config.yaml
d_expert: 96
normalize_top_k: true
init_std_router: 0.012
norm: "rmsnorm"
norm_eps: 1e-06
learning_rate: 0.00255
max_grad_norm: 1.0
Below are experts of layer 6 (counted from 0) of a mixture-of-experts language model. Rows are named router (the router's row for the expert), up (a neuron's input weights, with its number) and show model dimensions 0-223. Each number is 128 + 24 x the weight over its row's rms, rounded and kept within 0 to 255.
After each expert's rows: "comes after" lists some tokens at least twice as common just before its tokens as in all text. This comes from a sample of Wikipedia text that the model never trained on. Tokens count by the router's weight.

# expert 60
router [139 106 114 161 148 111 131 152  93 149 164 139 154 170 109 142 158  87 109 147 143 169 134 141 154 141 114 145 104 116 130 138  86 135 136 120 118 100 121  95 150 139 133 175 130 157 160  95 136 128 142 134 130 115  87 106 124 129 129 120 111 131  93 175 118 117 100 169 153 118 185 147 107 156 138 114 114 139 152 177 147  96 104 146 182 167  99 148 149 133 119  72 150 124 124 130 131 126 179 132 117  95 114 120 169 138 112  99 111 151 140 105 153 135 153 145 112 160 152 125 157 111 134 173 140 200 133 143  77 151  98 151 136 132 116 135 158 111  98 130 143  93 170 153 128 150 129 150 110 127 105 131  88 157 187  91 145 144 154 131 117 102 144 152 109 177  92 124 118 132 117 101 113 145 153 125  99 103  84 131 125 123 154 103 146  98 127  92 166  81 115 128 156 151 121 121 133 107 113 121  77 118 151 115 101 130 125 122 104 109 115 115 154 129 116 155 141 140 125 124  94 131 149 139]
up0 [ 99 118 120 138 147 138 132 127 139 146 139 141 138 144  94 138 121  72 113 130  91 136 161 129 151 133 143 158 139 153 140 108 123 111  99 132 123 144 127 127  82 155 112  85 152 114 129 115 161 123 107 126 124 128 184 175 124 144 106 118 145  62 155 120 126 127 105 147 109  97 163 144  99  91 133 131 127 110  98 147 154 160 116 126 173 144 123  98 141 156 126 127 115  90 136  90  56 148 163 162 113 109 131 117 159 134  82  91 138 148 122  72 138  87 146 119 114 166 140 150 136  90 124 162 179 155 112 159  99  98 119 181 133 126 130 142 134 133 137  91 152 136 129 120 102 107 144 126 123 149 146 125 121  99 120 120 114  70 161  97 119 133 137 177 139 134 139 125  76 125  98 130 113 163 136 110 107 148 110 147 149 130 142 122 105 117 131 124 134 127 149 116 160 160 108 116 149 130 141 116 123  85 135 121 130 125 138  72 194 147  90 118 176 141 120 114 132 118 142 157  87 173 112 110]
comes after: " R", " r", " | R", "R", " N", ", R"

# expert 136
router [137 132 158 106 144 141 149 139  52 146  96 105 145 165 119 143 113 115  91 119 128 132 193 145 127 155 117 145 138 112 111 168  81 158 132 138 136  81 115 113 132 122 141 162 146 127 108 105 116 129 139 151 102 122 131 107 130 151 161 128 139 131 107 110 103 129 156 155  91  95 170 154  95 147 114 126 151 175 158 151 138 118 124 175 134 172 125 125 127 102 109 116 183  99 181 101 143 113 181 142 123 111 124 120 114 155 103 120 105 145 160 169 155 100 140  86  96 126 149 131 159 138 136 129 143 180 147 112 120  96  96 124 134  99 132 111 164 147 108 117 129 106 202 102 131 121  99 158 118 126 127 154 115 127 138  93 140 134 177 114 151 126 127 129 117 110 129 159 108 144 105 144 147 118 103 121 110 116  50 134 129 105 148 108 131 120 135 113 134  68 127 140 116 136 172 132 134 129 160 132  87 122 151 143 137 145 161 121 140  97 127 108 158 110 101 101 110 104 136 142  94 134 137 103]
up4 [123  96 135 136 130 124 126 109 123 109 121  85  81 143  96 101 113 108 156 114 103 108 124 125 125 141 132 160  95 115 113 151 102 144 136 108 148 124 116 116 154 168 138 113 144 130 175 129 164 156 129 166 164 128 112 131 123 115 142 138 142 102 171 135  94 123 103 149  92 131 103 149 169 141 130 145 175 161  95 116 168 127 142 121 143 174 140 106 113 120 104 138 106  92 124  67 128  62 147 164 136 166 133 146 144 124 109 111 100 151 123 111  98 110 134 146  98 133 119 142 131 108 151  92 152 113 148 114 122 109 145 112 128 116 167  80 172  72 174 125 131 141 129 145 137 146 131 152 113 152 147  98  81  93 159  83 122 121 117 120 120 158 127 102 122 132 106 118 131 146 142 130 137 130  97 147  65  87 145  62 112 152 133 135  91  94 131 100 153 139 126 125 142 164 118 152 158 135 109 120  85 120 124 156 111 162 163 109 135 130 138 118 205 121 147 111 150 140 131 129  93 114 132 122]
comes after: " in ", " ", " (", " | ", ", ", ": "

# expert 35
router [113 136 106 121 105 121  82 125  98 174 133 169 138 149 125 139 135 149 135 138 128 177 130 123 129  69 104 124 154 102 138 137  94 106 117 104 127  35 127 147 107 108 150 134 121 128 144 131 142 153 121 130 104 111 114  99 114  92 136 111 125 131  71 139  73 112 131 162 137 151 209 155 141 120 123  85 184 128 152 159 116 119  95 182 127 142 117 103 105 123 132 149 122 104 162 148 108 119 144  99 118 135 127 113 148 131 119 134  82 165 139 161 169 138 160  98 112 133 153 129 179 150 117 143 139 150 131 110  96 133 129 129 140 119 136 148 144 158  74 143 155 133 141  79 128 110 153 191 129 104 148 129 136 123 155 146 152 101 144 108 134  99 127 102 126 120 134 151 128 152 107 133 147 124 128 121 125 127  69 140 108 101 136 137 134 125 126 104 175  76 109 158 150 116 142 142 123 125 108 137  97 119 104 113 154 108 130  78 125 133 142 126 170 138 100 108 127  88 131 126 143 117 107 103]
up0 [161 146 152 109 124 183  80 104 100 145 146  94 125 143  81 150  74 128  98 111 171 116 137 110 154 168  84 143 116 133 136 139  93 121 128 147 155 136 116 154 151 119 167 158 131 163 133 134 110 128 139 107 113 107 136 120 101 163 129 139 162 163  93 135 131 123 102 148 141  99 153 155 103 103 128 146 116 143 129 143 155 137 157 124 114 117 130 130 147  95 164 110 128 123 100 134 156  89 169 119 120 120 125 107 124 128 126 100 119 149 176 132 109 121 167 131 134 126 125 135 110  91 149 144  93 126 110 142 147 136  99 141 129 127 111 137 162 149 135 132 121 157 123 132 114 150 127 145  98 121  98 120 111 131 129 154 159 126 124 137 162 106 133 127  96  99 167 118 140 102 113 158 107  92 117  93 112  95 112 144 113 117  99 103 189 112  95 158 151 131 139 128 118 116 146  76 101 129 144 107 147 134 194 138 167 196 119  95 192 151 153 119  51 122 153 108 165 102 152 113 142 155 146 137]
comes after: " |", " |  |", ")", " |  |  |", "==", ") |"

# expert 153
router [147 134 143 128 143  94 141 136  59 154 101 123 148 160 144 120 157 157 126 114 129 155 173 152 127 125  98 127 144  75 112 136  89 157 101 125 168 112 108 149 114 104 152 168 147  99 139 134 125 121 161 173 102 101 125 134 104 113 135 145 137 138 106 129  97 128 136 140 123 113 177 146 118 179 125  79 175 138 162 146 132 104  98 168 141 167 118 120 131 135 110 145 188  99 170 107 116 136 187 120 119 109 124 178 123 157  81 129  99 117 160 174 154 120 134 100 106 142 132 132 170 124 135 123 126 128 158 114 101 113 111 140 111 105 135 117 167 132 126 141 121 124 185 119 136 105 124 161 111 113 134 148  80 128 167 133 140 116 160 123 156 133 167 144 109 116  97 154  88 133 100 140 120 101  98 149  91 124  81 120 138 102 161 111 162 106 142  92 171 100 104 151 124 137 138 114 142 123 115 134  81 136 118 133 160 140 146 106 146  90 118 115 132 148 124 135 100 110 102 124  99 131 141 118]
up0 [ 87 113 107 174 168 142  88 154 141 147 132 124 119 151 125 155 137 115 123 111 143 129 103 108 132 128 119 172 133 123 153 108 118 119 150 101 131  93 137 140 123 113  91 123 127 132 100 115 108 131  95 133 158 161  85 101  73 125 149 111  99 121 101 131  95 164 115 146 130 164 158 105 119 126 134 138 192 143 139 168 122 152  97 154 140 129  94 106 124 131 119 118 153  70 124 123  81 123 160 129 165 160 123 135 129 141 132 156 133 127 162 120 154 164 130 130 110 143 186 116 141 135 102 127 143 131 147 160 108 151 136 148 103 106 118 145 174 129  92 152 108 134 150 111 115 143 126 163  93 129 129 119 121 131 115 130 165 150 172 147 143  95 174  98 132 143 143 116 120 152 116 156 133 126 138 142 181 136 117 123 123 123 136 169 148 103 142 147 141  60 160 118 186 112 151 144 137 121 143 112 116 126 154 129  95 119 119  60 132 169 170 164 198 131  84 118 125  97 151 142 123 133 112 128]
comes after: " ", ", ", " in ", " (", " | ", ","

# expert 203
router [148 135 124 135 122 105 138 139  70 134  97 149 163 130  96 115 159 144 141 115 131 159 134 133  87 112 124 119 142 112 142 151 112 143 142 103 121  99 152 138 120  84 143 184 170 133 114 141 108 142 142 129 121 122 143 142  98 111 136 104 123 146  95 110 116 130 127 169  99 139 191 137 125 117 146 114 178  92 137 196 148 120 107 167 152 162 109 136 123 132  87 122 175 116 136 121 128 122 136 129 111  93 117 134 167 170 124 100 114 172 162 128 182 142 125 120  73 137 163 126 167 107 110 135 120 138 117  75  86 154 133 118 125 126 136 110 156 156 113 149 126 150 206 145 116  83 165 163 115 127 131 133 109 153 152 118 159 122 150 120 129 133 138 104 126 137 134 157  78 124 122 128 110 103 136 124 131 132  56 131 117 127 140 116 125 128 133 120 133  99 145 142 153 101 135  94 154 143 121 161  78 138 104 159 156 132 144 110 148  95 143 106 155  84  94 110 103 102 119 150 115 137 157 105]
up0 [106 106 125 123 136 130  87 123 122 126 144 128 156 172 168 136 134 112  51 133 136 125 158 113 141 124  96 159 115 116 152 134 119 134 128 126 159  92 134 134 112 113 135  96 153 142 173 105 129 123 104 122 147  99 112  87 148 140 107 144 115  76 119 151  55 132 128 157 108 118 132 118 141 182 150 134 190 150 130 156 132 123 105 185 117 142  99 117 153  97 113 117 127 111 165 131  93 130 157 113 139 160  64 133 122 127 134 119 123 153 148 140 147 151 146 103 117 136 139 138 175 136 103 133 127 134 170 131 132 167 118 151 161 100 120 135 144 135 125 125 122 125 136 105 171 144 155 192 128 123 108 103 149 140 117 109 141 142 156 106 153 119 197 155 136 121 119 119 141 144 136 112 160 124  99 110 122  97 108 140 118  80 153 140 142  98 147 149 143  41 124 114 133 117 117 175 130 111 119 131 101 120 136 136 121 149 122 132 109 134 133 134 154 118 151 108 157  67 107 141 134 123 112  70]
comes after: ", ", " in ", " (", "| ", "- ", " "

# expert 193
router [116 118 101 138 123 111 143 164  82 147 152 129 145 127 130 120 130 108 100 126 129 131 159 132 146 139 131 161  79  99 127 120  99 148 129 157 107  75 132 104 124 114 118 142 160 121 122 122 111 133 133 117  99  97 143 131 117 126 118 152 144 163 128 171 105 133 131 173 143 111 148 142 123 165 112 104 145 133 157 167 120 110  68 140 141 149 102 149 129 123 129  91 134  78 142  78 112 125 150 131 136 131 112 153 135 174 114  63 100 153 106 135 143 135 131 131 111 133 166 123 171  77 141 140 107 194 107 112  89 129 107 113 113  83 150 116 140 172 124 147 105  94 153 124 119 119 138 149  95  97 104  96  98 102 139  81 177 175 155 165 151 119 178 116 104 153 139 117 107 188 134 149  98 140 102  99 125 112  87 134 127 123 109  96 146 146 117 110 155  89 118 159 114 124 136 151 133  95 143 127 102 122 158 131 128 139 149  87 153 132 130 116 146 113 124 129 122  65 134 119 137 138 150 161]
up0 [158 134  85 121 113 126 122 152 118  84 110 115 129 116 137 136  95 111 121 136 155 112 161  95 134 107  79 135 139  79  92 134 114 113 150  81 131  89 125 114 133 121 102 122 132 119  84 140 112 145 108 121 114 160 155  98 126 102 151 150 130 161 114 130 114 150 185 144 111 121 170 105 128 137 119 119 183 109 179 149  92 124  94 118 186 173 125 141 146 131 158 143 120 122 110 104 128 126 105  82 118  96  96 161 117 142 144 103 138 142 131 148 126 131 149 124 112 121 139 103 132 112 119 121 107 118 130 125 124 119 151 135 114  85 136 131 117 145 179 152 123 151 133 133 152 165 120 145 134 121 104 113  57 141 167 172 180  77 120 140 108 148 125 161 126 111 117 155 110 131 154 142 118 141 120 110 152 107 115 139 150 115 125  93 105 137 136 126 109 137 119 132 148 156 101 137 126 121 105  92 112  98  97  86 120 113 116  98  98 179 134 153 103  77 144  95  42  95 129 108 157 119 143 109]
comes after: " H", " G", "0", " | H", " g", "- H"

# expert 119
router [125 116  79 137 112 105  90 127  96 163 147 165 126 184 155 153 125 115 122 113 122 136 127 141 110 113 114 139 153 102 114 147  81 154 142 141 151  27 107 142 113 100 128 134 127 136 147 128  99 152 120 136 139 118 121  99 105  96 126 130 121 111  97 142  98 134 126 153 112 139 175 156 121 138 112 102 194 126 172 138  97 141  85 153 132 175 130 125 152 108 111 138 141 119 172 138 120 150 168 106 123 137 107 113 139 127 140 109 117 158 164 134 163 146 164  85 113 155 153 148 170 126 111 116 162 168 108 119  87 101 114 153 132 122 157 122 158 150  99 144 143 130 126 115 101 116 122 166 118 128 116 155 119 125 167 159 162 171 140 116 161  81 158 123 136 117 139 142 106 151 133 129 153 142 110 134 130 112 100 155  88 102 139 103 134 129 151 101 167  87 104 121 158 149 160 122 128 117 113 113  97 102 121 143 105 133 161  88 113 138 105 108 170 142  91  96  99  97 131 147 139 103 112 116]
up4 [128 138 140 142  96 149 150 136  94 135 133 131 152 100 106 158 130 115  95 113 115 150 103 120 192 132 149 145 136  90 118 163 129 111 141  47 110 175 134  95 162 120 138 107 127 107 132 110 150 148 147 135 180 121 125 126 151 135 102 122  97 135 131 111 119  99 118 122 114 128 112  64 117 152 126  89 141 141 119 194 145 115  96  99 104 108 129 130 136 152 116 128 150 109 125  89 103  99 122 110 134 135 126 176 113 108 158 193  94 148  84 105 139 139  86 151 146 165 131 131 126 101 184 141 121 150 103 130 120 129 137 130 142 118  94 134 128 156  93 112 134 152 129 181 111 112 102 109 121 160 120 121 115 117 145 145 115 141 111 136 109 158 145 133 150  91 131  90 123  88  81 103 129  85 107 118 125 127  85 103 153 143 116 125 135  83 133 107 108  98 143 106 110  76 114 111  85 150 105 113 120 133 122 121 128 169 104 144 170 113 156 118 130 125 168 112 135 142 134 114 129 138 142  71]
comes after: " |", ".", " =", ")", "==", "==="